config.toml
d_shared_expert = 0
balance_bias = true
batch_tokens = [16384, 32768, 49152]
Below are experts of layer 7 (counted from 0) of a mixture-of-experts language model. Rows are named gate (a neuron's input weights, with its number), up (a neuron's input weights, with its number), down (a neuron's output weights, with its number) and show model dimensions 0-95. Each number is 128 + 24 x the weight over its row's rms, rounded and kept within 0 to 255. Numbers have three digits each.
Before each expert's rows: "mostly gets" lists some tokens that are sent to it at least half of the time; "comes after" lists some tokens at least twice as common just before its tokens as in all text. This comes from a sample of Wikipedia text that the model never trained on. Tokens count by the router's weight.

# expert 45
mostly gets: " where", " when", " and", " before", " but", " until"
comes after: ",", "s", " and", " due", "ed", " but"
gate0:132130140129100100151117132120173150177154194112083140153139104149108126106162099140111139140120132111150185139165115168137151133147109159109137130130101130147086104142132075133154107141118128123213149120147121120123110130155112103125139137099143102134101120154167117143130094131128144141
up0:141129131127108098161086117114179141175165175105085169144131099146114132113136108143122119142106132099164185133157115151130158152146113154132134138136120127154079099136136075113158109137104147122175140125153129121132092133147110100122126151083141114141102136143158112149137076151133132141
down0:151137080148119098087088114143107166141135110131081130156114148103063088089175178104138104160134116156123176121113105147144122112133123137130154098147129135123122142165116097144122128108124148143135138111115148124183115118144135109112108147093122121120112112150124119127140099194109145149
gate1:152106144129133144155124132091185113116144129135147123149116166112108115116182099117146163096126115161107143123184144148141161115112124127140139113140133161157111180106125166102176110120101105118158101089107141160196123106138162132147120153117123124134094131144126143178119157112125123125
up1:113147123124129107097121126165086140135112132123113144095165101152144119129084155142123095146129136081138105133079125115112092142149136137124137138109152093120137068134130096154092146133169148146089159169155100096045137141132081134122132110142132134128159134111131113080120117139131127118
down1:164147132130127128147155099170127119105135107138129096152168132142112127109145130126124169129080136119102096132165165168096121166102139114131152119107128101184125093087153118117135159117084134142149114100135085134076128100126148136160147148107119115120108141143160120187151147117104091148
gate2:146083131112146110086130136128123185125151117179087139104119095114114096109116133188098128122155151127106158113178110136119090177155091119083184150139133139127126154128103112107096149119127132113151132151118167138135134132114140099145112153099169124132164127116119135125117143137139080137
up2:105170131142104145159113111136123078135114140073171128150144143141122153160141128074156136120100102134152124139066140116131170076080162143167084114130094126131123112111129142156150105144140133142105126116139092131125116141152114153116133099162084118120105133128134116143141105122129186125
down2:142117155115141063118132096105147144146148120107109133166127150139132107134143157072135121117110119144140104126173131123193143134120106098136109156095104150087127106096077093131119114102132165129146137111158108100152100144134078083128150156151117129164107100099163137115112127145109122128

# expert 71
mostly gets: " Binomial", " Genus", " Genre", " Website", " Species", " Synonyms"
comes after: "-", "\n", ")", "  ", "|", "\n "
gate0:156141124147122136133105125118154123147160133133128150146104149174121177136161136117132154160134115145157137121127126218167151136138085110145136168111108150101162124138137127134153161169116103126144104090084152162095142155116124083129142156117144117143139156130105139100168137097146139159
up0:139154134142095135105143106114145177139152112097094152136146131130104170163172148127130141143092136145134105136125121171186107134144126094141115131122140140113163088108118153136135136142125115109138104106105111181120150131117155120115139147151131101126189154110084138110145160069182140110
down0:109092149168118114103119123138123118140127115109133091124119153135132154196112145167104132143121165124113158137118090129123161080133140131130089134147127172114117127148125134104155141115114117111116130141134139145148123134122122147135134122124122140132164116092121157101113109094252130092
gate1:134170167126140126128149110103117139157142173180098109114129135154096183124125123123155120159173155112130125127096195147114109088099153160098126123170126135127091150153135115140104157149147129174124118110124101133109164132159124180110120147134128142137142096103098101151114104121116112142
up1:135090090130110143124117148175139117096129094087152154131112121089147091139137128147108149087076102151134123118164079123157141165157106095149144121092123125126173101097122120124170107090127134082133142146124144120143080131093120083151135129116134119117127156141159147103149155136143135097
down1:102123162133125154099124096097088132132129094155165081149107097093111126146123118142145085077114109091137146148108099157102133163163088101122144145125139152157122089108168132118076119154121123117085140109134155131106131133121075133148131112149135172104133136148138116152113115120176133140
gate2:160132152111095136158104137121154175072154150096178108098126127124125085113155131088164134176168166143115117123130127137142139145087109118083178119123105145106150156159144112165124122167112130130146094100096142153109122113143109126087162133133131121131114097103114112130130134156124132158
up2:100119106137150121093149123128093102205108101152070125164148131137142152149117123158100118089084091112134128128133144126105107128167155123172090127141145118147105109083122147120134135083134129111109164147167107104149141129116142133171079124108128122123157162141131155122115148112149120110
down2:133113110157124104144116136098095124129135127146157108173133107118119116095135126103128120104188111130193145114173150129102115143073154125130165114149153101181125127095164168112113135105139171119154135106137139104098095100118132176144125119118145135124162116108125092118156113156149149159

# expert 0
mostly gets: " his", " their", " its", " new", " several", " this"
comes after: " of", "'", " in", " the", " for", " a"
gate1:135132153131141169110134124131145144124110131157134178113106106150150148085141083122131135121130153116170122118063160117152134155128150157094173110078141134110176106186130168142129107132144150130118078138124150158116136115129107161159135121117147103142123121116141088130108144178115103101
up1:128130146159134164103124130143137122154114144148135187124105117140161141076112076121111121148118159086169110106090140136155122156124152174129144105113139117124182120205125145111117114144145135105110086135143149159134113121132093158158124099141136102137113118109133105101117131149112086093
down1:147124162126119132104121155124138142147149116120127136074132099162136114169092095150123161119098157157124121154104127142136117145132164145158090100158160092112146168142134145148132084100117132140127142116122113102135086132139093189089127104126125097132131197165155121095137141143136093107
gate2:109126150134112141090160168132097156136153121146119142136143094075165151114091113135166082115171139120134144080129168109124139125128140098141165128184127116117105127173136127121122131152126134137127161165187116145149126108099147156144163110105137129079123079149120147115123139152102127115
up2:116125139131107138073138154102109186153142131136100127124126082105158169110102101141146113127161153104131116086119159125119140130135114114134149135168114118134117119169132140134130129140128162141121150189201127162163123095105168178123122096141112145088120093140114149115134139152097119136
down2:182169157128143099102160118108116119116170118142104117148126133135102095092123094163132104131133125175099175128120132157080139158121122103134139113127135127124123154118113099105149128138166181130135133145134094184170105144160103102132121146126134154090109170139123138141143103158077125115
gate3:144131095117087103124126138116161115115109133120133104136097131134137140105103118082145172103124111184128128113081156125146095101096108162130188067112158085162139107160127140147123145125081114118091126139116129127133156124123104173086127142129143130145093123089120153142132131155154153119
up3:126136150125131102152121151113154134123097082102106134142111132102156152145134101118122149101173104128168130115135155130092121120140084140113179078102149043123112120088131134134133162117080133126102169132132127120120142152130134099093107126108131113178125097138134113161107103111160136098
down3:160121106068075116170156154100123156134131109153156128135089180150123115091131117124197145109141143168129172121131158128135134111152130121129119134157165093105144102113096140097086129139118128098112108112101155096115117134107113121124136136126165123134078105160159129117159135115132117134

# expert 54
mostly gets: "°", "′", "″", " ne", " exp", " am"
comes after: "=", " =", "\n\n", "″", " U", " career"
gate0:119214155153155148129158166110121147128147123126091098128153143128132085106129095137100098135125088144125103104109162160121125118116094086134130134131122106127135116118122077126140131151141174066112125161158127099125126116123106147148162127148135151130137095147113106176118144156104117092
up0:149067104087106093122113109153157118148144105124156151172084139132107159121133168129162131135147169138115157137122086077144149119155167176162121159113140146109118141161131137123142139124094095174140109088106128149124159130120148101148108143119132126127116153126146139090129114099126115168
down0:115120142098117139088153074157127145108084121098168142157092098071118133142133138169121097140135146140106206177150137102132137121122155137128129148122129092178167128158151130130117133111111101132124144109123113123145157122127131112167118141148093150118155121108127144086124099100109123159
gate1:136134144117134106104140185165119130118124139123098143087147096142158146088098089101095127083110138122165114112116173134117147141122123149145146120108148107127142121143125134134133106147133117108147142103102177180117103090086117103113110085133143165097100125110126157108117158102084142072
up1:162107133077157125148140133151122116103116097164147134102093111156147163115154124119142166108114077153132139150129152103075099116131098127140140139126125142116108140128126157162080121147146143108127142166124181120106081112113141088110115163120123163161107090120110155111122184155133130147
down1:136130134149136115150111149156101142123092076132177116111146135123102105136191161069131089138100153147106119111108126120103142115149118143122110127131142108137156106122139143188141132155122158148154154147134081112119144125117105120143197146134111187142140122122157149174155114129132139114
gate2:143170140167134132103166127104131175128125134156145181054151115144161128097156135155101121110133136088146168083123130155130141156108121125118122145081100122161133116103140124162132121137105129139129105176120098150112151119121128178151167104118122146119139090106112086116112123147139111111
up2:101109105116111123187119171139124077139144130108116058172131132103114109125121122143141124138119153142136084142137110077117153124148126145122168099166096124098128133150096119092126097135140135144143165080130137100126125086093125095093115128109119130151130166148116162161130137095103132145
down2:143155103143128144123137144161096124120142124115113052148174174129146146133122079141157149117147126126169124140146134136112115120142084098142121137153163091127135105080142151097132121133166133135123117111115152109123149122127118074172102196151129120157106117117104118092122102096099130126

# expert 18
mostly gets: "\\", " Th", "Th", " \\", " N", " www"
comes after: " (", " |", ":", "|", ";", "{"
gate0:122130142139137087107137114116067134138145150190116170108116076133117137079128126135145157112128113134130155123120136160138072089118155119138124085126127129137120122132057134134130171100173138112141098134154119108124122169114131128157114129129141155172128124152108125176119148115109127082
up0:135130125119148178128114137145175115118100114076145090157137168140144123187142114136114091143132162119123095138139139117109195144135111143125120160131140148112139123127204114122140088161073136150132150113102129136137142103138121125093124118105124084109137113112143125088127084125141125153
down0:107080115105130144109114067124124134170117111090130147167149143098183149190109089152121150128148127112134149105133115118116125174106160098110164133129132099162138166120120156168098151131127149135154142109118120111128121134128145115122113117155088082129142100126148127129182120100135101106
gate1:178103059117098143109142100126101176132145120150111137168148140131112113139143134110127121115146089089122150148130112138159127161133137100139153095154108136161144139159095110151151127068144123157125097109097131145106121146171144104140133107107122111083089162118129145135149118102110115179
up1:110159102152170081129137138173161147112090126112080112125114108150114166149098089142127161115161137151114107129140130116083091117131123079171107149147144120139054122119102094156104117112133115139133147169141096099143137095126128124140117149159132115111154134113131117152107134107144168123
down1:139135122123131127161119106164132137130101126141086122139095083072133149108122150101125133161123160120134132125065135091133133138153150161118127140113141116162112083116153095134145118151101078118099142162098133141124161123160112111107152145134120103099197124120123119109090109125113189111
gate2:110077170101109180120077169099130108110116106121155131131086115162151101081134137116135158127168131087144139136108073169150126142113131097126129147113124140133161174150123102128126143174143113155110108111132160115114103118107164084142126127129107127105108087155109145105129129131115114131
up2:101126147148088147103125156078109178072092112124128128140093095139123124121120133123103084131104117111166153162162136124140155150140168129154122094088113113122105121157124127144158159106154131109140130085131128132163105122088124135169124142073123157117085110123102113105147107112106113148
down2:125128136143160121115117174154095162129148076133153140156065174150107119107120113183154145118136137145081110107113094110106149119103126150137088158133114177124137149091134147104137153189131143125133145110147140126103151125072119123130096150111136127139146122126150159113118131126174138126

# expert 28
mostly gets: " located", " Coordinates", "°", " Website", " Synonyms", " Genus"
comes after: "\n", "-", ")", "″", "  ", " Coordinates"
gate0:130162127131121109111130100120082120120095139127111101126151102120097140123069127085160129137120117096118162141093127164104175142140079082119101148120118127140116140146132085131141160136118111120128156137152135158112131152124182113093066103106117116137140151068139156109156145118108136106
up0:121093127137123144159134146126187148150159107131146164150123150137156126121185132164093130104125107126142081104151130114123076109124174170140150102123122146111122120115112176105119120120148144121123096120122123099137138105143085126178179139153117138118102088178115115160100111148151129140
down0:135115120130125148107140105081127106157133139134188106135126117118152122100133169131120158162120174105130104188127105143153140109074156114142126090129130133098119076144119118141118164139145126097128124107132123133104120136081149097097137175163082110152120139164163120104152130136111166107
gate1:167129104134132131144150179125151124150145107151088159123154180131102150118144095093166118141144153091125160165118134154173124140091138110154103139176131095111115161155121127148105160109133108092144121147120123093137144181132100159084126151132116136160112124115128081148111109126144130153
up1:086130149127129121113097091140105142104110142107173100140095074139148101133114154162102139120107087173125108095140137111081120113162112138121148121090114161139129086098135118103128092140134150175127141098130130147119107088129155098188140106147147121101134135136141178108141150122111127103
down1:103133121071138157133119124132151125146135132106126125081173140122102077135127148139091099133130095177101206187147127134143109120124125125087140120136124158154105148080112123142097134158119138120120161119116081141091113169163116105135136106121111144107098142122141166135139131134121114116
gate2:098147119128143106118093114130083146149140137140127143122120103118158124096149143125140154071137122114136120153137114123114139159089156124148130118112116129097129126119148112093149112122160174159140076130104134186145158117166117098114093106119157083146077167180094117124140124095111130170
up2:084170124129151105132114124111085130146129125149144129145114102107150108113158143108142137068146129130115109154116100115110137191089160113125102111116124139099121138132131112120159108120168173173135090128122134198127158115154128086123100116147136102133095142167100121129160109100111161147
down2:127094134137133189152133166116094121139161114107070132111132108136135123098155172152116130161144154187150094108080096133102108127180110135124087115139151150108142145114120092098105138102107139123140144164131160096155134113157149129133127123132133148118095109092129137120106092123088137123

# expert 55
mostly gets: " The", "The", " the", " Genre", " List", "Species"
comes after: "\n", " of", "\n\n", " in", "=", " at"
gate0:117171129127117113151178130143127124127137123114137118094144129125176140145106145144143094183121121151118167127097103104166138171133136105090094145172145135116187101134155148118076111093084084117117143116127119100125146128128091115133175138119137110114157163134131155126161117135172125125
up0:133079131130140148104080129126127132134115124133126143163095119137087136104155090112134151080126141127140087125150153146068108103116115145149159118088111113145078156123108101144186127161177158133158112139120121142135101122124174134113076108127119125124112088123123111121089143108097123143
down0:121125126081176142110151128072157134112092119138114102124133155118184140136121126147104104115119137116095114115128168131115159102145149126138148124134157154109158134062108080132116124140095108107094178075163115120131144142137097119136090094140130142098126115106127115122134097147078124146
gate1:084102122108179119107126137109145119138134116086123137129145109145125191149092141087110109107127142133122131134127128099129091086151124118150118106160141130084185142164106114134138094136158112119154187110099119152110124153118123166174139104142115116147155121155100107117101168102142136095
up1:068124114118130106107154162092115103149123129099120128160161140147132158132132136131152110119111109151139138115116135123125079126124130158140110113094134141120139110103093164142105119117143123118145145085124117170133157152083184114198156176165124094132170118136104110118100102117148085129
down1:097150130093127088126150102137147133158166151126153127110137127138154113163131084128127108077111142107150136135129108137084140169126132126130153112074071110174116111135082132086153119109114117144104138136102136136088162131108152105119157121154097106144182100159109153149139094136129134146
gate2:121162128120137125159165127136133165142077134105137133139131144078173180164177109135132128128111107110100121133108116139125067164145114108107157100081097118165136089100135151152104150106153107089133109137146126147109165133137114149140103122178113126103165115135112160129123115136124158142
up2:092108134128129155091130105113134124105124210094130126142128148132162108140121137192114173111143141110180147156138148157115136092151158140114177139157139127148121156108147144137150133127104151118143132081153123144122123128116148100122127127152145135162083151147111063127116139114164113112
down2:127134171177114089123172141116142130088109148167119095137135111149112108109147088142105074092095083124146146120158141129117125169127135114136114150121120089139172102163120117119135120136156124126081152103137106132121135153141178129155108136121094122126125085098127147095102164117139094160

# expert 37
mostly gets: " two", " several", " three", " any", " a", " four"
comes after: " of", " in", " a", " is", " to", " with"
gate1:140140110125161136166134190100131102114109096126122133165164103128139142103110097129144114105170085082107136107124157101138124132124110115176185139138082116118116117151147127151135133151099089134118123165150129126137179148150132152129145093104150129112106090133122135156087145130122094085
up1:126147119147140151175139169132141093136105102122124130156154117112126139108115083127136131109165077082084130116116152108132118125123117129157183134152087105086125106142129127173132137146109093143123145160139128137130184152164106158158136116127177107098132125111137140154115144110118091073
down1:146139150132113149145121154113116098086123119141121097104079114136143170122113102142124136100087119145152107149171183132086113131131137140167136136110101118110103099125112121149141111133155125170106156108054121160096156093105111127115151105116109130141109131104083157145091154107135119088
gate2:105110074159151100152128138151116118116159149122155139096138157135135129097089176178141146125109106112146110134129153143105135143104162110106096181153170147173139111157153146139132098164097119104163146088120127122145132132127102138172119182114109124101123115085137122126149152102118127118
up2:105115076156128115164126144148119116115143154122131134088120147142133113107081174181139128128111100097140113116138149133101125146124164095100109166148164143174132103156154159152122095159102113094173147106124126125139138123122082139152111186113116128099145136085149137133154150085125117122
down2:108136124143132152120113100134102123112179122148151109127135111108094126093124129124177084138130113084129129142094157139163098131148132133113124103147152121103168082124126098118076159142135166125114112109116119062141125106190093125140100122127172133133095115103118168173121100123116139119
gate3:113128104148110106150140152133163136165149159128099092144121137116091154114126134133144102153134133156156123133142084141183071109130143126112206148116089131136152097171139142105136118129114096152140098104137120115127075079134110169134150146128124138104121123112163128106098094148138143111
up3:137122158088149149112119107133088123089101101138158163127138108127169106151125134129114140108128112100103126112103158110084177139138123120148039114143158137110100150098121107156125142114146152112120154153106151121136148181128137074107105102112117120148143128144095127149154174122110110141
down3:148133113099130147162148143107138104138055146097125136141123129119132157146119168141143122132089102113139092107130181086096126086156060156147168139115120118148125113098136115127126124153153140124134144104150135131121121108129135090133129092120110132119115080098138140147111108167060160119

# expert 29
mostly gets: " \"", " cl", " qu", " co", " g", " st"
comes after: "=", " the", " a", " \"", " =", " and"
gate0:128124139173100149086157128123144143142130164124134175150153136156145079136116133141087112146122177150140132170165132140149124129130129114144134115107106195125141137140110141083079121093151107086089082116124111119149144117168137102178097113152131123120119100127153126147120131106144128091
up0:130140117083147101170095126134121130119117087139104084105101133086112177130125123106148151109136087097110120095097126107105141132130129142129116147161140062122114115122144100175164157142099144164163169138116148139125127142099119154080147152094133130131118157132108128095130133158115128177
down0:144164134128134115170084136108137139129112095111109073140132141107150166110129126149100124115141124095149105108177115137135136108148129096157103116086135116146128153082136137118126104137125117118145105115179111137084122121145130133075100190072173099160117114130147141106133162108107115109
gate1:105134126136151133131131135192087127060152191130113144117148146118134152082101126091138124155170167121127137095140111138127128152123109134115126128188109144159131138182147109108151129130124123126121122122112106136132092143138096107151098118145169129167121125138147075156152107125107159109
up1:126168107127148128135161141147075112115106216135128143161104114131116128100137096159099125159146124149165107111118128088129160145114107162113136136115129127161129169120126139113191136091142095136120117118113125097119128156103120130096128161170140135140135145113158109163112151102116133180
down1:165144141080119138129113119114062110130146118132147149140123153119100135088125114114109146095155121111153119130114139140078135134132119126107132092137139163156171125113076174124088103149114153146160151115143147112118118149133122131135125125140115110124121113111117212083131109093066124119
gate2:119132112121134133126154166198122104133160151101116129137143154151181101104105160120108103125104100146077122127177170114099134128137129117118141126113104131139124177131165150095102127141091117095109098139141166113108089120085140119142137108117133156144131073116159113164128144110117104101
up2:136135104126149134118121115076154097161105125127147142134122155146122165079133101139142147141110110124179113134096084175127175128117152143174089142161134128118153138156081109113158095148109151131108165164142089113103132158113124153127124144131121112111146146189106135160132141132113146165
down2:113154119120129112090118139125184122137116151114125115104174101129109201125112119147139084162110127160130115137074137176146134163107106120154138129170122105158178150130152151155158132123115154116129133130174156111135165128112164147165106134137096158110124136094108137113116116131101159143

# expert 16
mostly gets: " where", " which", " when", " while", " been", " was"
comes after: ",", "s", ")", " He", "\"", " he"
gate1:147118086161135070129115133059109128140103176121161128166074149108132148123153144123152114136123128165117147109119142122093111132139127121133137115173107119195133164143127149074116115147113163104128103152131104121166129125154104090131141133125135144118136148108120145177162156127125117135
up1:081108137099145112136109133151184082132160125146104131123132134126129165151131072120131134133106154100149149138138099093151118084143141125141128136080105139122145122117158125126152109124141093139115130074098152125110139076120117135094115134112125146135157129166148125140054135090178149129
down1:137132153103093095147096138147124133098150110113125169169111187094141134180122134152085151136132155124152156127119141133133134161119084119083138120140114111116074153093106147150147123118142110142104097096126143088127135126151138143112143157116131132110086105130143126107106107116206125111
gate2:127152133153107139151093101125114127146083099119138083107121138158085136147162135132135145152165125161138165139143140128136091141130088179126124146143145163131108111141130162148124131179091131140141175115131152134145106115126147158136118146171157113077083084111136169148123100111159139102
up2:137141124135119132163103089120151129152094076108143089130152134148075145142152126134130148143182083131139179113177116159135121128131111138125127158151120161137118122120105149145123146137097096155153164122134137133179131147178106144130116152144177136090103127096102143147123116092170118113
down2:127149114122160087110159141162099151133130095122091128184148121123127121092154151146106144112138127101108120172153151123119117064130149085123137118129112110093115140129097088125123183103166147069112133131140181115154147141114093101133129103142109143146129143104102099127138122146111136166
gate3:126126163152166114120149128106118178152115109171091149128147121122107156144077090129107099149107143115139119123094128118117117102140067121084101160121191175134163110121106131100107093110155090100132121139132157121092109175165149140119105142115132109103143134123150129122134120103114118124
up3:122137102108088158133100122164130076106138153089178122107106151138147105093160181102148143106137100131125134139177119142131136126106186142189141095116075089135096145115155125133146152140132165147127132116142103132159134099111102115147133082142144134155112129150104124122140138151130130138
down3:121136135114149114185146103114109133150118124083133149157141095117105138162128132147107113111106127123106117084135116125161170111154108092173144131177131160164147124115129184127162159153107135111138105118111090131127087120146107132124113134150079148120110103118077163174098161116134142117

# expert 23
mostly gets: " development", " interest", " tax", " art", " front", " focus"
comes after: " the", " a", " and", " The", "al", " an"
gate1:126099075152151135099130136119097127094126143140126102148129156143138107086140085097170113131134115135169107144139117179094132134079111103135148099078164098158138110176114123147107108140148120104117150107093090106095117118141131133092107109127147080101126105140111123138122112132090099102
up1:146135187092098130159117120123166130121136107105127137124125118112104161175117160164078151116109121111099143110104144105150115130173135138111095143174085162103105145078146141112139146126122125149130104145168172161149136134125129123176163145149111165162129148113159142106139142127151142147
down1:087093110140132157128121092155139163132172089141078132138105113106165166124145147085106102162124144142097182138104126115124095129163141070102171134152110076130120146138139149111135145113136129179129094127142134144122104120140147129109147127131131093146117113095122107165110101151138136104
gate2:125172085182134096118179133109144140173151128117126149155144177099104137120115118142116046132098118121158132125146131133119139106154157147071139156130126135144112124114085110156112107160141145123136118139137114150102175105123101100147103164127131111158125120154142162133095154125136140129
up2:135100168067122166139087120157116113104117136136115093104121079162149115110126145126139191128168165123078120126105136110122128137101087114175109079110137144096134112152167146109142142114127116135116140113115150114173082149138154155114145096125113144103123145110126108131152104118115107136
down2:105120125146140093103145143138175168077124142126134141117133131132147149192135085150122131125139111138092168121104131157112120117114105159154133134111155113127103132087138156147161129079160091133136109092127059134115163140164126189122154125138156153128125148164124118142129124160151132131
gate3:118180138112152135154145161129137095170137099125096131145124125175071118107153130109178112117111127093108123143139165102128182120112117119161166097146118117096131086100155129099149133141121154097134113101119123149128114110099125111131109143086154150119071131150144110125126109097087103111
up3:112144155093112161138194180119131133136106129154095170152108164126123162121099132130129078101084115161122127121170136108127145125124184116160122115141118095109158136084103138122144158140133127080102125145163181110128095131136118154146103155108113126140107118139150130139113114138092119150
down3:174132122118070123130097157112134122120103133099112168179149106084093132161105130155127114115108134084125103145114111096151161140116127126140080142164173110085128109153101115141114126133138173102135149114124170138109154147120131126114121140131186154119117144117152142090118127138087141090

# expert 1
mostly gets: " Coordinates", "\n   ", " |", ";", "  ", " Active"
comes after: "  ", " 0", ")", "%", " —", " 1"
gate0:130142138119126098129135122119111132140123169100076145165145161164093098120087160129148131115101124121115145132147099129118138090114146081156128127098097074146139141138105107107123137155105149138147113171115118153136159104104128138127197166114118154113100133162086077141124165138155137116
up0:099124118142084160158110131101147147130130121156168149115142123140137090099119118131161095139152129110102121095092121106168170117135095164182116121108145148117132122098133132115145140136119106144115131163227125125132103097159096126146100089122115132149119123141153145135144087133092108132
down0:083123137112150130099128155117150141126137164145135124120130109076098163129129119118131111104075122116136168120182127117189109107165113108125113127153101098135150135096138102134112155129140161087158167167117136118144123131130095140151103145133100111152126131099182122150125158082120176132
gate1:161137138123120101142122140085110096126096127142125133187120170092138122083169136107153132105122112137145125163080107136171116166142170161128123142162130194124150137127163134143128119082136157095146158122104120130137152109121135125162158109146106154171129140122146168148107110134122143156
up1:138151153127127109150133145067110089107139102163132133173116169109136128082151151129135133091147101135142122167086099118163113146138159141151116142151131200127145154121135145118124123077146119105143145142116164133150140130109132120134176092146099156170117155128151163133121102112106130161
down1:138152143114125106146183125117161106131139098178105103122134133101121069145135152136106146147151133121179115132122122112191126173131126170120087106116099158116126149121126165173143121088155127094133129150150156145115137147127126116111185113110109138136128153127100115157173148095103127122
gate2:098161139092104150104137130166117155120085140115134098141151122130159127117143093107142117162109138150134134118120155184139136142098137104128116122089079124101123142081160117104132147106109103115147122109139128161118129139163127089136121141142131101082171070105130143172072143159107152130
up2:097155142071072118113124126177151134147091116114133088153136115140151112140137111104167111157101123119186119132141139192132143111124143111140119151120124100111125102095127081119128128087119089096134101101154130164113153141157110103145143153163119087114151110131147125162105111138115135109
down2:126150130107136159100108111121146168151122132109104133168125114102108153138161131123101105091135115128102113166158080142101117130131159135172148074123118109127095159106122157109090149117134128090134090158116147151188111132105179095105109136129118156188139122118139142122101125131112163124

# expert 6
mostly gets: " which", " who", " that", " they", " what", " They"
comes after: ".", ",", " that", " The", " of", "'"
gate1:168116125098118165075124128124138112119135116116143169177136135115092115141115129112099125113152110140119106125099127144141140149128134096156154114139164067139154149091125109150070089096156124154136153185158138133110150105147124116123124083090131108148156129077097142098118105127149129118
up1:139132149134090101094154161142113120203139133112125134155154108112065094146135128141108131120146136126157115099172129129116121152153108081113146118153123140139128138086169143138125138118160124120118113131135149119148157106118129085148148146148168111177095149124065089091132137143149134137
down1:141073149124110143147112144126116102149106091144124105081154105135119117172138133116117125129104117178123110134163069204147104131166083137100124148132110155153158136081110121088131108118123081141127136131107154088129142118121164131124153134128148124135114127127101097149117130135178138110
gate2:134118078175141132138143090127126135132109157142120135119109116083131158149136145153121077089144096165179154123098116154138128138153121175140109103165114144111118126096118101136199111132141124128128137121117128124178106192140116129114115134115131134115119160161153075130123141148163146136
up2:115153134158114130125104174139092155127129136183099112138180157092100085120113102138072105118112081141104152122085103150131129130113120152125105145147162131147106131166131116111097159151107173150089146100163163119131117175127129175125140144137147147135107106103113118131105123140124143120
down2:155113163156128145097152100117084124141096137107113119178143133126152144073125124127151211111110164104164124110120156163145117129068132125139107122115126151129139134121094101132125148126136145108157133108129119140176170107121202133118105116157112134129131130140114114102109101143110140114
gate3:134094115140108154139127162113160153104134130135165134147141138121142144153165133083196085140158144112179126145171124114138130191157121139114088127128121086093107119124131139171157142115095112105103108146120100112106110160146152114126145102117147157105145141160121157138095128110155096123
up3:121152152106134087128108116139124094139167097130139118126106120137149102121085152175089170157064136141103144111114134150113136057097116124149154153133121127160147134125132134053098113101152130145139117088100151132120143090114135103136088162133113109142115100131117108115154123133126122102
down3:104106112138102144133115146119118136164099148139168150146178140113121153141090148108126125106155154121098132141139166176145112127100072113182128089113178087140158103134133117141104149087118149118101143145137093128115105160133140148130104140145144155124120137129147171124133106109075163162